Weights of a small mixture-of-experts language model, trained from scratch on English Wikipedia: vocabulary 2048, 105M parameters.
Below are experts of layer 8 (counted from 0) of a mixture-of-experts language model. Rows are named up (a neuron's input weights, with its number), down (a neuron's output weights, with its number) and show model dimensions 0-255. Each number is 50 + 10 x the weight over its row's rms, rounded and kept within 0 to 99.
Before each expert's rows: a language model's description of what the expert responds to; "mostly gets" lists some tokens that are sent to it at least half of the time. This comes from a sample of Wikipedia text that the model never trained on.

# expert 40
What it handles: Prepositions and conjunctions after a verb or clause, such as as, after, over, around, before, due, mostly in sports and narrative text, plus table pipes.
mostly gets: " over", " after", " As", " around", " along", " before"
up0:40 31 49 55 68 50 50 65 48 48 57 37 49 41 61 54 64 51 45 47 62 68 57 51 52 43 46 47 48 54 46 48 51 54 45 53 75 46 30 42 52 46 49 32 55 46 50 70 59 59 28 53 65 51 44 47 56 58 58 53 36 59 60 55 63 43 74 27 66 51 47 43 33 55 30 57 48 62 62 54 48 52 59 60 53 27 54 51 59 59 39 52 50 44 45 36 71 57 54 38 43 36 45 60 46 46 43 60 52 59 67 52 46 61 45 56 49 52 51 67 52 42 68 54 27 46 40 43 44 68 46 63 63 38 49 52 58 47 56 42 54 60 50 41 53 44 28 36 48 39 60 44 48 47 57 54 63 39 51 41 49 48 62 43 42 46 37 47 50 50 35 60 40 50 31 58 58 40 66 49 69 39 13 35 44 56 39 51 63 59 43 49 54 42 47 63 67 52 45 61 48 29 38 50 50 45 54 52 44 49 64 50 22 61 60 58 35 60 48 56 52 52 47 37 43 56 54 50 47 47 52 51 54 62 48 44 45 55 35 55 61 69 46 49 66 46 53 40 52 36 60 49 55 36 62 37
down0:45 41 50 56 48 26 41 60 62 45 35 41 37 32 48 56 50 28 54 41 50 64 58 42 50 33 46 56 30 50 48 53 61 48 53 56 70 46 59 45 32 52 53 60 59 43 45 45 62 64 57 47 54 43 44 52 52 30 32 57 59 40 42 54 29 34 67 41 47 67 57 42 55 54 36 49 56 64 69 61 46 69 45 54 45 36 37 46 39 60 46 33 62 48 50 36 53 50 46 44 43 56 57 43 43 57 53 65 54 74 55 62 61 45 49 41 34 63 47 45 48 51 43 37 47 23 38 59 54 45 54 56 52 54 46 57 53 45 35 38 72 62 54 41 45 55 50 29 53 49 58 40 61 47 33 62 46 52 60 59 50 44 43 53 39 60 55 51 50 66 44 23 49 37 43 55 62 41 65 56 47 46 78 59 48 66 52 58 65 60 52 52 36 54 55 49 37 49 50 43 48 59 44 43 37 35 43 66 34 47 41 63 41 57 66 57 58 44 35 49 33 66 59 53 56 46 56 47 43 47 26 50 49 47 40 42 57 64 53 69 56 52 51 59 46 43 36 54 43 60 52 55 46 54 59 61

# expert 15
What it handles: Compass directions and units in geographic text (km, north, south), plus word-initial en or n after a number or adjective, as in enemy, enough, numerous.
mostly gets: " km", " south", " north", "MPC", " Street", "^{2}"
up0:28 44 58 73 58 62 57 46 61 53 34 43 52 53 64 47 65 44 44 58 43 56 52 36 51 53 45 40 51 42 61 55 59 54 62 46 53 67 38 53 44 66 16 28 49 46 42 57 42 51 58 72 67 37 35 37 47 33 32 57 48 55 40 52 65 50 63 49 46 47 29 55 43 60 55 72 44 65 79 46 66 58 54 62 53 46 54 59 53 60 49 54 46 59 47 43 44 56 49 39 46 29 32 59 44 49 45 50 50 51 46 41 48 55 36 39 54 54 51 62 48 56 46 59 34 41 45 50 55 29 50 48 61 60 59 59 49 36 52 51 59 62 51 34 63 57 47 39 49 47 49 57 40 49 52 61 46 52 55 52 57 51 46 47 53 37 59 53 53 56 46 51 42 54 36 58 50 42 62 50 64 53 46 49 46 62 43 46 46 62 51 63 46 56 54 58 88 48 48 49 59 18 39 64 34 48 46 46 58 37 54 54 56 61 29 63 45 40 45 45 46 42 55 51 53 49 50 48 60 49 46 60 52 48 60 55 40 44 58 62 57 62 34 48 34 70 41 67 47 47 59 63 69 41 61 46
down0:70 51 45 51 44 42 47 35 44 47 47 54 52 32 47 54 51 48 59 53 28 52 43 41 58 44 44 51 52 46 41 63 50 45 57 73 57 51 55 43 25 56 47 45 50 51 45 59 51 46 47 60 60 42 57 48 54 52 37 63 56 49 42 49 42 57 63 62 43 70 41 48 57 53 55 68 57 48 44 60 38 55 58 65 53 37 44 54 45 58 51 50 53 48 51 43 57 66 75 54 53 43 51 62 48 29 52 43 60 55 58 60 50 40 42 34 28 29 34 50 50 46 34 45 57 63 42 60 39 53 59 50 38 44 38 55 40 46 41 44 64 52 34 63 17 41 51 58 41 53 53 37 33 68 52 49 34 64 64 41 29 60 48 44 39 43 55 44 34 53 46 45 47 59 58 38 51 63 70 51 54 51 75 66 46 68 38 47 39 60 39 49 49 26 39 45 57 49 49 55 38 54 47 35 41 42 32 47 32 38 44 42 53 62 58 40 52 61 38 56 66 54 41 52 30 54 58 56 50 30 41 71 57 39 53 60 45 56 53 62 45 51 56 58 64 41 56 50 62 54 60 61 62 59 43 56

# expert 28
What it handles: Articles and determiners before a noun phrase, mostly a, the, an, no, every, several, as in "in a win", "Constantine the Great".
mostly gets: " a", " no", "The", " the", " The", " several"
up1:47 35 45 57 45 30 59 43 46 59 53 62 37 51 49 50 36 38 50 30 62 61 80 46 57 49 61 45 47 39 44 49 34 47 55 66 47 54 46 55 68 57 50 46 58 36 57 52 30 43 37 44 45 49 41 55 69 54 49 54 72 27 21 50 48 36 46 46 41 47 68 47 43 37 38 44 35 42 39 58 32 58 57 46 42 55 44 36 54 39 67 50 52 49 37 44 35 35 53 53 53 64 36 50 36 58 35 48 60 39 54 27 50 46 61 48 52 52 43 51 52 48 53 52 37 47 45 45 61 41 38 47 50 48 48 56 28 43 59 39 40 49 49 33 43 39 44 45 50 49 38 56 43 61 66 49 53 28 51 56 60 56 55 62 46 63 47 46 51 42 39 65 45 50 55 56 52 53 58 32 43 43 64 40 49 46 76 62 47 66 46 46 49 64 26 62 51 69 59 58 64 47 30 43 48 48 49 34 53 50 41 58 32 52 39 45 49 47 70 47 51 44 36 55 50 54 37 35 56 67 43 42 71 45 31 46 62 55 55 53 45 63 53 50 55 38 46 47 69 58 53 45 49 46 54 48
down1:37 44 62 57 52 58 53 66 44 47 41 36 60 63 57 54 53 57 52 54 61 56 49 46 47 51 32 41 59 36 61 48 37 51 43 45 41 57 69 56 48 42 54 45 45 35 37 54 42 57 49 43 53 46 51 63 37 40 40 58 57 62 45 47 57 50 56 52 53 61 50 44 47 29 50 43 58 50 82 59 39 44 35 42 45 39 57 54 31 53 61 40 34 54 52 43 70 38 51 53 47 73 65 62 50 62 32 57 64 27 34 46 49 30 44 48 45 52 66 38 54 59 59 61 48 57 60 48 38 44 64 42 52 55 46 46 42 57 43 55 56 61 49 40 57 38 43 47 41 49 48 54 71 66 52 53 58 50 58 56 64 51 51 53 34 51 56 49 56 50 46 54 53 68 40 40 65 53 58 48 71 46 48 50 29 57 29 58 37 50 47 38 54 26 60 45 58 51 46 57 45 71 64 60 46 66 52 44 41 54 59 64 45 53 59 48 26 42 56 35 41 45 52 68 38 50 40 58 63 33 63 61 39 57 54 37 38 31 36 50 46 55 23 46 68 56 41 53 47 45 57 52 43 69 47 60

# expert 36
What it handles: Operators and symbols in LaTeX formulas (-, \cdot, +, ^{2}), plus function words like of, the, in, and table numbers.
mostly gets: " ·", " +", "@", "~", " −", "^{2}"
up0:38 42 61 60 56 67 54 52 65 54 52 32 58 38 44 31 64 59 59 56 50 63 58 33 57 29 52 52 57 49 50 45 66 36 48 64 39 56 40 40 49 52 37 29 42 50 43 63 57 60 52 52 70 68 50 39 46 44 51 55 44 43 32 33 42 55 54 48 54 48 51 34 51 55 36 47 40 48 50 36 47 56 61 63 54 44 42 38 54 53 49 54 48 54 46 52 36 48 50 35 51 38 36 68 31 48 58 46 56 55 42 62 52 48 49 35 27 58 67 56 56 49 36 52 45 58 46 30 51 54 40 57 53 60 40 49 52 42 53 61 56 53 57 54 58 48 51 49 62 25 54 51 42 60 46 44 47 50 38 60 50 52 28 51 38 49 47 34 51 51 41 43 21 54 38 41 62 35 52 49 50 47 38 51 44 53 38 45 44 63 49 38 48 48 43 70 71 28 54 52 44 41 67 65 45 39 49 44 56 61 45 60 49 51 51 53 66 49 26 34 49 49 65 51 61 54 51 42 56 45 54 68 43 56 48 34 51 58 44 76 57 36 26 63 67 69 43 54 50 48 36 59 50 32 60 37
down0:63 56 42 42 49 63 43 40 44 42 61 56 54 51 47 57 51 50 48 52 45 47 39 33 50 51 65 45 52 27 49 50 47 36 58 62 60 68 59 48 43 51 51 57 38 44 50 62 59 47 60 48 48 21 51 49 42 50 34 56 39 56 50 59 46 33 49 56 48 42 41 58 59 40 55 56 62 65 35 51 45 40 42 59 43 54 53 47 27 60 51 40 65 66 48 45 73 39 70 26 31 53 46 53 54 25 54 53 48 46 42 44 67 26 48 48 54 50 36 54 39 45 33 52 58 47 48 38 38 54 61 50 42 51 59 54 48 32 35 33 49 48 58 66 36 48 61 39 61 38 47 44 56 17 42 56 44 49 51 51 53 59 47 45 41 60 56 59 52 45 59 48 29 39 40 38 53 57 62 40 48 65 49 55 60 50 51 36 59 55 44 28 58 50 65 38 58 57 42 44 55 55 53 55 62 37 56 52 49 39 46 46 55 52 71 43 61 50 39 42 25 54 40 47 54 43 48 36 56 45 35 59 39 48 43 43 43 48 38 49 51 63 47 52 53 41 55 56 80 56 59 51 38 53 78 49